Weights of a small mixture-of-experts language model, trained from scratch on English Wikipedia.
Size: 13 layers, width 192, vocabulary 9533.
Training: a variant of SOAP for the experts, 272M tokens, 7536 steps.
Below are experts of layer 3 (counted from 0) of a mixture-of-experts language model. Rows are named router (the router's row for the expert), up (a neuron's input weights, with its number), down (a neuron's output weights, with its number) and show model dimensions 0-191. Each number is 500 + 50 x the weight over its row's rms, rounded and kept within 0 to 999. Numbers have three digits each.
Before each expert's rows: a language model's description of what the expert responds to; "comes after" lists some tokens at least twice as common just before its tokens as in all text. This comes from a sample of Wikipedia text that the model never trained on. Tokens count by the router's weight.

# expert 2
It responds to: Mid-word pieces right after an initial capital in proper names, mostly personal names and places, such as P-anc-ras, LeBl-anc, P-att-y.
comes after: " P", " C", " M", " F", " V", "P"
router:607465532429475460520450552468540517546541550526490461475480443552468521523530552497542499527419545556462508555399497666499413495445569438525495479532465396537495525477440551516498619419510457390431596438467546522555490513437479496557506480451576541537531494491454532597448463458592465553427453534438537484443508507500570431488395553504479537566479482473513539441498561604524519512420537447521569533499479498363465548562521451571472435448463469476592497476535438545527493574529569396514518447539506510502558491558524505537379490512465548462515472477482425456447493468492489454
up4:540454463446467544490516488472570564509559474550514483434519504549422527579467608613500452453478574511451469547471560524603424462443497522522472591463479467427453540501450459488542428490544520418461572507467433630458473557448364496533519448503471517520482516507439497573418487499491515546482514463549472494523504491470477486503503503457402572534534485569525449426599463489519481458481517542505485497459472448457502504436507486596438477378374529545521412506518428573501546434506533548442476532606562458507568495549490399486419499437580496514460466565427416515458517545494543620
down4:416509464453519560530548424424477600430580485513449547469497514532487530548561531411530405495505524412574521562448524468628542452437501456483443496582516489477558468442587469529566482493552479462546511522411481498500514535421504522502502485594548532546515478585451524427550433588550577505449584488491414532536447490522518538449415527554542458488460488422550475479521468504541471540517472507510516561459433520485521463494520406485475656482494482575444578530542499600507560417560433522478532536415533436512436404529482499548458503427554508487421524401579460454542466521516499595
up5:420460522436569505491551474504504575571551450449416524514473542502496507443542484488461438574581575520485505505524490550456495430512523493518462411605497451524464588442525616546479595541460492482441439550480496448527497604497498491534476530620580618452482432441463503463475426494537561598556503503574498550467486503438462514465549463474432575421423500457468512488539431610578500530459532492471422511458494468424445501625594461513499476495526561413507464533391506525496495474472613534513406516496523441491535463488509503445445590435439500525581535534493489454547590462491515455
down5:560373444462541472491542580519565512550449486487452507494529411581447546551541432411550529446478517512509681534594560537427512565526558432481526514577582487519602533543517438477443459456474500499517509520410582464553464508576495540426466576478423518497431483509563501471529515451509428535592524518539581428467568508577466406514479487449554571470519436544548464477457583385474482490505487481488548554534424520467480480498449526535483512504507569522602496531446515549556571414540480483632548535528497571519472504443480490464486430478451497454545498501501471520591521504502405503
up6:506452581492471545398433575495507549571487561593521468535506477535491407493442545471461496482566556456475505520470453574470500573406422493476511452547451419537500568477461468467419460479454484410411486528445434507509462487513499486502469600580379511523456445550476444462418547559533614490532529467434501555430534528466491555602553568607484439564469492551518533549487486534415558562480476475561621555450532548465514493441494508591469435500459463576524507524450459431480471540589541533396504429514430521496482474601444545422479433454496551481498555458515487558519485445477557489
down6:517457508520502489492525547451547475532494532604522461586488443541490496448529499534510434450370476467477533572490477557566466439489457451543449411561480473435514451496458440525434482450385469510440486533518460476405466439452489410466507511519560467508466449600464538469559596586505554566446499441537438567493369484461449580473556472531559526518483536471527502534586484485503568535472581540475460552457520625521425531466484407490497438478450495539563580506489512428445428590527607564474546472495488525454389456411539566500471415453519508468477422509565486488609538481539517461
up7:421429452525534475564460460435458554562517469546534442506498505459527484503501425537486592476569592559471502470378553472553538528515548556511475550501516447620504535488565504472570457563572570431495591444508487459530518457580489480491554478487531450450546472557527572550462493468544486541553585547358460556507537492528485554562531525454585409418583565496437520529504532508502502538377591425474442513546438528382499586595488582528510528503484488549483455535492463513589519543527482474548576448505421477523500508533565373522548505521535487601473442533490533538427438525502466485
down7:560570519601532565426470523407455512417514514583514477493414582410440514436516418482528463539536528483458462545519488459613496492552503557595463507507514499527462501445481438533507550464545512517510526561554536495492462462535430477473512641423460496538490426512451523474509588458570477481513488523615521517567428423459621448412454505442582529416440527484538478515489447531459562563517453478409453510505581487615502569475533423538434465467465441465581398512579481447502548567497459485483484427501535421520442539549461462405472461489507518566554521496511515523462546409538494554
up8:484540457514515477496460615364497594455410496565464457532499446510468495563566533499498487416508560542501542593508482675459501459512516433530580490477446384473389527416472493519511485449510425433592453497556505510438440518419497533441458555533504437582518556506506423603500489608487535499502487495451498460463509465489428429436520399544456484482481582503513530505475596515514582479505478440452480559485473479429487409521588490527399481508491480532546541452515501522543549437509519515571503443531501531520511526508495444585478434440411600492469458591488482517399495538484526516
down8:527482557507473453468453452527496426425426398550459450558473387470566504498436454585548485427430569490492517461573570602512393564425517411496527477571452470531487450568530493531457507497457491523599500477547387515484485486531410572395489565480538507470427582407559489509462594444450491478453537539485474577436438587548438468505495433508450493504443442511474515499505392508459512568453510415451514563548526440486514442513488564365514523588529538494463512542518564554497481447499565493484485456517550478455558509441554534538494532553479501603557477530571462523475482561495419514

# expert 17
It responds to: Syllable pieces completing names and titles, often short vowel-consonant chunks, such as Stall-ing, H-all-oween, Tw-in-brook, Rock and Roll.
comes after: " T", " St", " H", " L", " W", " S"
router:509484425363488440542421573508521504600465501489444490546478477516441545482530548446496521614481583479484624554457547543483487473438546465574499507550488487527520516481464557543464549455464452416435580491507580420518512426419502508551535476453498537581518472490477481500465432461468452576440509527415518470439519493494547537484365534447517499548551479468523609511494529563528533567417562490561526451505519601405485556547439498553476360499462497480573513548507442562534553597528564421593491456564513505480483440503527496514489464513480481514515551452489428413494384478553408480
up0:469480477432557466549457476456518543514499503445449522503509469451466524498585521463467445505471593451504452476458470488612547446439522467581481490505528524577527537440523516550543534595384560499556563579576496458511543534426504541508464507545532489468530480467410486467463438407284510487456554482464545578352463435469533484494395567499438418502519415489504473439605441580481458544501515523486533520538528554470539483502544453568456391556396502474508488534508546548451546462500549484559413532507480409481475487488541558471521435434451507476481515514554518448557442463538482417
down0:572500462499480518494502557528573430523553456517530523543477438487427623478509391473500589465593474545542561516474478458589497494516509489539507439556468426535510594533475607472392438390524510561481473545380577424498493563549457447497497552473504598518458520454553532547552445491628530497508578598469453510518503484488500508556588507419469533547535548415548476450437454508527481527430395609519445503530534460497531541545553526524489559560505432467502533454528550425478529497466517510538588484477557531544505487516505467390532489519565475561427487506574549465419511499547620530
up1:501493562544436497503537395503484501492506470553449435443381485480434466601429502455486466437491426519492442467432490482456455527527485552572523559508455476476466551513430445514477501575511477461438526483525479459429455444601441497527507528447426559538428493495571538450486409450499491520477471507548483569567477427459537500431500418588465466450498449512550523586499459422548481492483526487481604589531464544457482526463468520556454575400484462492509565535467554528480575516436524572572608425436575509436410472590493521450547513522546601438498555524418551592465515514354538456
down1:377446546430474584464477490510456514541526477518489523538468493563513520354444524526468407527561510542556494545497530520557432415532434416490458466545479461535503449515502570537468478387369551471551592442483467458565522461512600478539501520592484566606473495511456440531500508473510536582492472506450450435482495489513515513413494506581609462514513527509477474468537428530497482544526487582506520547428531495444471506437507407576462517487460477504602458381602513574507512527518384507463545584515492515488535383497564444516470495471467500623490479525548447403495504464469510576
up2:463519372462431494511485477508458406551424479416538471573531407508435538501530514463495584456514487513520559555439503573513525497513445415498592544631520425431534523409512632506481537548494552495449513441434446473594517498443494502492530537573459501384427559530506500438473512506536479614532505512424442519531512458563448444476534481460412423447535438472525568483520454467454418540529522462549644493603472533507485543507482456396542505529568504538542534515513543501546461481508448480519389528416510461484461408469452460551519456444546520534528487485398476466482491487567558500
down2:565470571456594471441554427522437446487605475414486500512504564525459475496505476563430522553591521555418479496505491563595561534537516504465484441491428503495550510540520447487485422430453466528524542481541519423449498558440542466546527439527467461453438405531472422438488564420505495546516514570463501549530610448562535602489425410470390537563528516574410502551472523457523455457572608540474423539420564552550533607523483476542469440540518468567501506524375553412498522446535454513460531503446544459499522516493481461590506520561519555469469527439512484447476520475592572448
up3:482481467462490483481536522540502550490474467549498403545393631554578581539514534525529469527580479540489505562543426497600464470575480538462504528435619514521434610498562429549450540589510484560562506464511479498391563491461431508596469498469508428460538461437553586505517520515466547512494504418414548390500535546437483533538601459499491508470444431499453528573520580444493483527494531504658546515438521498467561524499382486419437407489498531454531520507456532512462577590586456495521478526528490419491475401587447511550518490509515513463470449519501500506464505452515420489
down3:488454510469504541428423514561569493517554502514377547508505499482425503529497572552481431460466541477518515464474480491512502531592546507429610442576527486493478428482455535415606500556567571445486523483520496547459437469527555516590513489456400536442518518537541543484524531458491560517551560496471564516438492425487509580530484497532490450574516415495548540532522580530571568573510475621510577538529515475505420430451541442436514567552657454565551428441528452540575562603420430479392536505464430473464531564441498533501473500501516546578463526549517504500479623555527497480
up4:570513452532478471529481535373343532488498407589409487455482497447483411480405394588552457483461429493433558432438449506601507497488514519564465511454418473611512548487467511638528508468502495518455504544500456507502533517440449462444533478501516554532522464606416507455580456537479481454516522550469461501517516473562469494552480550526599505504544505468494562541470509560562560553537540565463583485448611454523486492511565466545539512495513557567601456523556470525504551516518550525573533481596503481535456517545548474617507490472485576564496476592524518575496535422477413523
down4:558482511536591481463523509502557508479534488505454489489441468436490535431521523607512531495522419434478433470504466507540542469475423527529437565480507509427457517468486465558451410459520507409464556493479420389555477433545453383486464526447515514476472474480478480624535536486487544536529548522546503403473472477405548541484398550461566428518446583455488492385526683484471505456584447417483546398549596575482503526421494429381487491513469539608527481574522518541437543452450535500547501493472468500526447529543514467447435578495557492480532531546476582456446471490464508541

# expert 0
It responds to: Relative pronouns and clause openers after a comma, such as which, who, whom, where, there, but; also mid-row table pipes.
comes after: ",", " 1", " 2", "),", " 4", ")"
router:540530478435427456534462511539495459531523496444495418506522465471467564475528548532561506514485504503403539559471503550462458566509541521534417487495417491525452619445461545455444494490464496436459539393520643432473490534440515529534555430435539553501583485523501558571497461504525429550485436492472582471479556546495553468388461504574522607549578428457437580484451525625576497558482504479580573565496501536493575549507435538540485457449500510379640584494521450529512430535516551483525488445534523550475552433445538494515462429540489498531559577477448457436435493430502461429
up5:470456506440486410597442521502474502607473524424377435431501453502521561487542495536428399465423460448465507529441511553495396462450545482500455523462488520545463503478439480428505480506443491488483593542506554495530510522484542464476526439575504499420456468477459494466545449477485436547527561450564466424493556561503448501464446498455486495472449480485411540500483452582488479465533420512515596642365500456488436553553486481631493543544585449494542501489534492484495554630500646492435514485526420547522463446503424477468459469574496544518564631523480489434438526506505458486
down5:552445504472465455530452483379493399569545514392474501532469423546453514594604448486540501495439465474482486497502540504549529467564506577494470472526491443472407394553546530584501410468475439513380477512506463554459516526476486435456480556514424581471462527507460463466478520486564487513473509427489481508495479435492604514540460411606418389483449503495566513522592469463464573485531485466426491500487478514489473540554432554476522577458396474465377469540422535461350525502513491455468515485495605511539507500519496515502487539414519550493452473370515496572538485436573514427
up6:488562505501493498554553492486418505537509408515527477501499472464583433458507500447473413496495488643550501536558539387548529487541508485491475497481475500498463571439516431486465466452583545551473445561425442440453454450537435528418471475497497586506587527504509491589494502477494524525503430530510500509506628544512496463534467418382545555495481538487547441522447569488438531520527534497464471405527569581519518453398540453509547495367553563471541555488469488526545446615473607458515495479651471512513518400504482459534487496600500486526593446516395385543468439465490465491
down6:527526466374482570540482473478462535573404553488542493497458462520435413583500448481548548495593424501411497479472394618588527431405482526497531509512430465531468455569468399481503614534520433525452472541544493505537508434485539549476584459498531439465546468590494506500470453570476429510538434530532557446584545532497546530484518462454456459471547385472464531423590529476475446443434485452580527567527554492464424494566477560526523480477502492584521461551568474523538477538523411419529535597519450627504466567492497514524527438444489513447475481505518572433550557548433534518
up7:478585424559501433599523572567527453424550544450482490532452425460450473418465477468484513429549542507506450533560466490519535507592547490415432484480549542590529499498451524519528476514533385613495542552555471478503594446494562507486584440456407559547587448493535531496552465525549491515514507564370443464503548427579502501562587492477467468537483524557431506501446536488460470426516471444544536452570552424480510496488509479587573471433516437556570647528567516479402550495466449483535551526456493465482640417489502496456515459506466538479461473562454455486472425460507515433
down7:513487563494500435532443488474534492495496468444516350518522495513501457538570527514524536560499610540480554519567430483435591492528486429489486422518585496538515497494578554481434456454649418543531518548536505498507551541617423527526567554493449569526467501563596534507505470577418471488533562419486476449509390458517432470467557485469560498485516469466538497483435510472466480536471593512443486569606505588552554473527519569467469571508619474472531585517470469551520495558506506502504502509482458503481559549521433510544500505494627447575473361525529418510588534474499560606

# expert 19
It responds to: Abstract nouns following the or his, often after section headings, such as name, history, life, time, series, and endings like -ations.
comes after: " the", " The", "The", "==", " his", " this"
router:548453408448484479564396530428480413553508599456524467548481464452433577531589529472581529520461427470428522543476495504418455525446565493514484387431516395540498540486442506487393522534530472533488546458450510398515515501460476507486520458357516563567458509518455531519450457520505465575516484495489543453439538471353527441497460434589506547532521416479501552458501580540552554498470459447609553536574497502524509506481423469548523476466455498471524534593540501447512398596566624402533524466538484535511532436460589473528507509500468488427582510482512483469456475452503482456
up4:605511529465586442516455480436458472371391510466468489542593471467462501555555531556438468466468455662526588542540549512494484532590561420537456442453465519454484519483478491555512513463503446527565488471493539453485522550517456491513473562501486537433450504533390545555478538468482607472491535510470506454484590412536478572517448508462548467444399437498507541559515505516579438488572610444448499457465426578447472494436517445462513491444472569486410587535433493500491435389514541473503531508540522572572557486463490548483486623563447500492537505528534551401558420518489526480
down4:555520563563541504437572448405501514453435363456518521557566427460545503525581538448461538457580538519449474557538480491465566534534556442423490500429472561517497500555566512648506499393501486507451492514516466424580560512461490482519532595559454443466425442518526390561469512506536513461506513551472502526431515571523447544575448521524506465548412405579494601554508419550534478417480486482435512409504550479503532492484546443516471543479665476575430556529416500441479570484496520555491492473430470515457513468481414492484499545484429505452503536561472451574531430534527524474
up5:498523560530478479523461417496585473466556467567445472557418516509406435515550523506509528510527476426465470575587504524438499556430540518477398476509500473485488483480431480550566471521468524597460538526519455477465538458523478508474454560561373469552508431492493615624487540539548478530448461498495606409437473491547473525579415531504486575407509520515574608417456464538479458434479485518537423497492597403595508497467509451523461503468541533572470533476521534387462450546435489518536519448550505481514543507440417501427497451578465418413490417563548493410576439495459539515
down5:558501490489452516564472462497418444532531399452551422532530505476557515464499375493483480488515459473617445579486499471482521514479544524487492512536413648423545455546380552497503507484545466580509526530535518594465598521442432601551535448485539498410455494404453579443482537460476458477488487415452462474479504486574503504522535500477412535469518549529486509397510459463579487552397457420464506473488507468525473434528527574500412388406479525431520472532428446505532520460539460446449581507442484480533563511468459541438425487480437377505536498428535557475533560517411527511
up6:535485471474420511542478438463472416531465432569549534535537541512530441545468612456463467564509581462454533460557562569516450574495509451484457615490443441477434536487576488524593496568407458499514544505506521508488551545453475531483438444437504563457436519534534425467532549436481432507535524485510506525512593518467550522603447446477583462444498404537521460465500377569503475549564466499549469490551414463461488509566512465514436414499610564460447475601477524492524508462618509411406504533501516537521449464503492435546571559581418449532460438572521504442406583535514536536
down6:458508416463487443542500437473508409485549553538496514555552556550572531526524442442594448335554515478419512476510468493480482506470503473474492462504513480491412463428407505475434445593555567505558515526427521444435555547478582414477459541510504505519467448451470476437622624533586535536419468492505440469530489467495506449578490438469435441529513510551553479455564485518448496470687436434476531452449522522470511554520524467512544405505448548589553524535470485490425514488550531532545537491490438548456519493491506456533461470452456503471469469568575393614495488494439587497
up7:530542481408447488460484519452475495516497538446524413501449429455449494496546533523508567451508468426495430437497539553492511625546444446521471421462508445467439487513485489537562520517536487522489540437567485560524470512549534487596439538473481570517402488483423542469616531392418486526537538434543598535478468510427498558422419484475447512483608476502500406516424514449563502430487380528597481484551462488534492533473522417468514485412477588489461503459449505576532435624380536434424445592530520465465489541488454556516504552503548596431521515474492524477582473543564545545
down7:444632532540586443487578489500632563532471493449480594408451495517401507500475498549468549455502508459534433446433543529457531445496528505536482522528503452474475415499526489496493485474525493414477471551536492521403509568438551503482646549508470454514592491497488501549578476523430530455468563514554627561507465482409523474457499574492521479532566550573572491474498486459449518483552496490400517481494497505521550533502506460460457442454491509538488541410574566509410607451454563390505576515435522559483520521592482561506428488487591487485573539584508452480531563447440627514
up8:540403390438505446527555526461487471527489450448418471512604518457569525577534484455652500483567502518514544478432589536479521518492575541539502389539514535572456441509512467462409547497603455488514464461650484477447525438512499467506469413485533456637570470511548536559593473501340545441500573489482513444522510511512393515465485543531435466566534554476519432514501514521570519584512532396527497441510487397563547597462518520469530532581555526469505523497513460521464555492518471496571506454501538459439565492520547527497529500521531455547573445493473504414493434524514478505
down8:439490527446545488457483571454506536480511519493468552536490534438472470571471535530404458586586542543591437404594452570501458499511457593483476429390536484472523425308583489523546486455462493488506489523525498505456556475537511395493470523500381445487497491503590472579514448474521535472574548553504529523516497500456472573510505477506518463498520563506556475489522464530470533424511390427449467585547492550543544558441518437476452502511491430530562512438594510509654590486543420509490548480453462503453497491414398492515583526559463497513486514499557503486482397471599545520

# expert 6
It responds to: Nouns for groups, organizations and roles after an article or adjective: band, team, club, Party, family, player, father.
comes after: " a", " the", "'s", " his", " American", " football"
router:515520434405411400544462515426515410531542542446524445506577459454487517496533518514539616533455470513467620588394534493455465509447568446470436514500411425492488524494451551501520524476415486466464524468487551484526482550443504549519521387385532520532534487589442451526433479531517442543484496547477535477431572496418486473451490524532506479548492428482478563460476537507516570499469560367580582556505430521464529536535494482549454461453433528471552636550553485473547524533557614432509507437529456599534525455527552537508454505512467501468557562446450442391440464490500480415
up4:461423434520497416474549619555528443468459475450453528492516492454525527523506553482502451552482467384526402495421508462557455480512514465532414438560563462542491556451504510578552533540422455374488493595541514582494465514510448473500516418451583519507462503561511505595573427496433435510517518511529517526410458473515485487546521521435481440520502497515425572481483536455552497471499568512517467460590468418515465527544570468481415529512425455462512539488492543573485484421477430481493578523441541560504481474533526484485598444529435584588637563451526454483631392482596454473
down4:566465555387593432508567384565418487518497463453430507410506477588546451532553481496470510490505489411379507432455465516547521538521507607533473491503447433430558457500435408551463503480554509510493520430436485558396532452465463410495423536527503462420529403534418511516455550492550471472604504452488483522437547571476514510548604414493516419502497454562489479473460528462458504428569499532480451519516516563444532593535494552529511544459518494384424512494537600542444518559527514472493440487447515492480445451373458552499439507534503517509473498582540527432529586538541525470
up5:568492562433532499439535541491435430543529539493559425458544582482600413476495454457527435488438548483426587551472500407514499589445573380493506627509442427478610510465556491553500490486461501463432505532451473518524430576371394501453433464489476478478509528447508496487476493512479469457521370530503518477476572435544426500534435473494469457521460539521543565466452392476497485452625444525539552594552421487562575517553504535509467529442460519569529560560478494426528360451539524531470475453488489558519446496469521470482575517463561523537534536522506474462520511537530438558
down5:542509587477567513498497533512508438474596521549451623468574511528480487489421492555508545459473521474518434493398451439580460462534531573465497444413464534545429474481463570460436524557435567495502426513501501542476498503503498417442581532550504467458560537439572444620497523469591538457401538510534541502476402503580469551582541527449523491388501502544564501445501511522488517461512516425428558523431488478465539455514474531594475583510484406382441507500442501541523603557499451526499513547491552434457490426534524384474578558485570408446462493445558526564501492513595545503
up6:515435421515530400524550417484508535484507507465546456394439350504470471450487428475564442454438387502458506469416484527540510482462475501450458522435517450493555503493502533460517399461494467493519489543422437502499473525507501510537427478496529549478546581440558516455506429475509464391511486535495485439592553575574497461595420449439503586561427458526546471535491436523462476587466541463472543404484448554571542551491505564591602621521520493549455536528505513589549514453578569509457552502464488586503540517564455496431525510573537433481530529431466552461437552499572425443
down6:504565550507527449483554447549482587470536571478471485480546457423474528398514502542500430469460484440425518549433465566497476587430467496490565505542485519541438524507429473528508504464485496617571520404495484562606518539475364553455572490486500537514331504503428512483473400506446453502466457501442498453545538494510485491492542544484514521518572452501507457443396499546442388502495491535499511468494458410526587471516557473574579528518567475536660456590487497424551573496466528522476460537523359563444597530453434537495472474535460473478543499502537503533506512598539479455
up7:474436459556474566497537484547443478541438472408525461468536527524495505545545451498465454464461487450483473372531499517533531598523445459559549497493499431526574438633510468469478640474499569590514496487504480517540497377443452542597584439472508516490497518485516530530428551518585527512505536527519442629542458495464456473533492486521501539636507490583571491628538471549548576485544446461468448417505485570458485395489485456519492581580483502496540533569535458521587516538438487466487583549478429500512499427465473451452550415549543439528520479524356501479516551493503466570
down7:405462506504550552587510492526543581545432459547487514515458497544505439524530377491534380492456420467510385467532548527472379508365546437540500522558492542553522474539514568480458581445508548469456487495572467554449487442431508475472525469510535633475493475574622528503567469528562428514560541598546494491428532479470527455542539456540517509515443505482553510463434462512538535595599553428429497592510518541483630493405473522504508531561483462535435431482566599511519576532502471535578542469532487535523517469497471467599530488454550529549571515558473537436471494526476516542
up8:542522423439425467525525501488498466480568463599552439503484542404444473518583552471556490407553494508492487363431457547447460447426525537544401363437577489479494542610588450495480463527621448604511537489499472406548467448463455388498601519438491518545482515565447366459530474543475492560475531511561496445445507429524497471515442550561446507496555524488515485552569543576509492489505511415544532560547450482562455490445561478489526534497484529563503453486527448506449510538484502513502453515545513473441561459528541455605535506439484441409509454553536450460446493479545439426
down8:510425596390514416547545608497512483457452538414517507526493525449431462451528524540396558455535502544523493507489556588556463554567500514519414416501547430506485467520511466599548500489421488451521544460541553499368482533484502504471476521576426609528600431566560440562462476538520558514578567432520538536519396471470472502502464523428502428547410452563492419544523444484479555529497457547478512622545500556470558505415471462451590490548605483497518487536512446551409551533496516485464562406481553477522457515456463580525556500511458525500434525544530442559435490490568485499

# expert 8
It responds to: Table cell separators after place or number entries, digits inside long numbers, and US state names after a city, such as Kentucky, Ohio.
comes after: ",", ")", "3", "5", "6", "7"
router:523507522428416466534469507504515487556531497456500420520523449493414551474538552520480509493444500470478530523419504579415500478431527495500431502492420429574399617451449571473478537457432510413471578470502533484518535446477548529541560441458540551526560515576452619553452436416567438559495422530426568388424540469485529556464498474551501609526542429478534561489471516579553546598434530433603511573476505506450534532523493540602455483478436487464559527514595475483529471567546554448521482454525449526534506412511545504434442387522486521500526531484474482459428473456535461396
up8:460504493446508448562523572583613398506547450551559520538526418464529520426468442389471474485437509425569516440513562543593496503501595509371478602465536515429533485493505547470540540571487473446623481537520465488550482489529492549460406453499430426465424560526528450481428445522517429494500488475535499433505442413568390626534422558544528470502415448450578521492441451470549462505490511424480477493550490479497524483527447505518567469535531477488479459440437467498529572565465377567504454466415494496443452439509459537545527602544504516553522455525487469479539483530504537582
down8:434490507447551508598500530456514586462505526501497463396508517440551590532439466502536557462457509539514458545419502506529489535494449466448542388488392534392467457466482548456541510438500526455494432495537487515558449508456518441496537421562499586579550586506575540508404494501512534507491489441358531542377497485468512464513445481480566534448551573428548554507499482587496542450593478518471499538445552498486612451532556432449448595485421505520401576538617476439444592375517468429460483482496595468484545476439491541459478449469499476509481483494514532507520499406518518445
up9:466437591517430425555458400480492447498494479484459472453578555503505570470474487515551466513525494525512447509617577493522517573530447468507520459393478546456539519388491483464531461482443596490526439575478477517458579479567469482538534460442589442532542520460427512415433513529420560483552484486547416602503550519518511410460399528566562417562536593458423369518492537504534547540482458574477478544552493586488382508540518502520501499525440447456451600523471569529455503500540556481475575510565542475475452552498514438524506434542544423512512544548457509458458536562572610470
down9:485508547600496602504420461527509424487442435541500457487482494514559425475602413504500468525470418487569400461468408522491463546623490506445605473565374625546508478589437480517485472588484524494532502442481508484591507549498467550592393551491503493497458556485570508532545509545564546421497541492465489486546533438452459552405513508482479519485511510539451593427452478507439510471527432548548535495447496509501482527504546512459510542564422466448492463527492488472478530450445438467456560456524533431585555555531393446404505500470530596524478434551525539477475543555629497440
up10:544466424503445426496470521567568463591558525509585517491507469558495483498357468496482419498537469448517510486569556601406527435549597505491513574572438475526497581486524537459501522448557594451601545499493492477439570553472428577565464568557527543487501567475535556568616583422477531457480442540522494513506513501456453410443549413413526477469504504544509556505583539493518541484513472518448572508473560454480553509513467548540550509532508440447578492488518414445550402478580504519557557529477569466501517505651469548481595475434461549420545464460483454462532538467491448482
down10:552498540445514371456512556464538559429579461543576485452579459441586503504445503513483574429426498585518572459503488568477500575510550551533450502476493469511476451536498540515444462469518527466484572573484441501459542487554438510483578521453410482505464478424423568554563489421394502484506481473425494458456492518479487551514518450449490529434526485559475548484505470484438501489375439458467575560540509464615528448524506536465505453580503479434416523516486576425479402458572549488549484457592448462475491582445515496465487453465503465430532394413502402515378492538482558621
up11:501517468432451472506488455482517555506529510349493502443493450526471464465492445521455529439535493486576389509497535432373469524464491528579414508482523455544501477652542514522560523524531491456479637499617514538476447454508451476548428535495557590470468572494482597451542465479499410509475500497442498474601581481558358471582486546488376596526503451515487550546476507463490535477586558493545489456414554579494455566363511494600481493440502510510448482509502427513479477437519474502504507480551519561538466471540503516424457542561549538432507523544594526508561507472493475530
down11:456484517483370512520553387499531498510493527482473513487573495505450518551527480542444500550516554514469498484436418483446492515472534466509583454534457423508468536514592466517506592479506479480490600452468503481509581513563489510494474458573525604429534534504491400508476538524572502397459413475443646507551438497576429501481562437536444561542428526473476562541563548458491523536497442487410375495502492537508442523478493445611440531478568538517387425440465498464426439512536474488413531398458521469627472520595539494444443522462521443576443529551530463450499466443461452556
up12:481520495553407582513411498453519448507401523471497478474491414575528525493499527507391542512553580489419536597454470488376549579501471560489556547436499482525464475564618462530483526455532531483502487500558503506475596453533492443508521545526517521504516365459461577620399457470555518532464488460473510451497459514523475505484484500525539572427466491546568583427455479562526585474468535430496398491374471527529468505459544445466545531513494506548512429447559580379496539500462441424560538564504457483572547434519487464521483539461642466427472516491471410463524489494502528575
down12:474560543485473539472465544472437438465401574625504500482514448531563499504547494503577593522522518421465487452456432483510493556547558462500404509601463625534486510517417564474468533447490421434534579477508484494460493533444456465538511536595541598570483478503379390453482565564413463542485523461448495461427546555540477416403516429511502502473479439397492538541531502513484365498526559512457530493555478460467496562424482458517573418458494447419510548514465500493502448554448593478453493518511505524505498537459589476496474447525528596535561559615539466447470445493457469478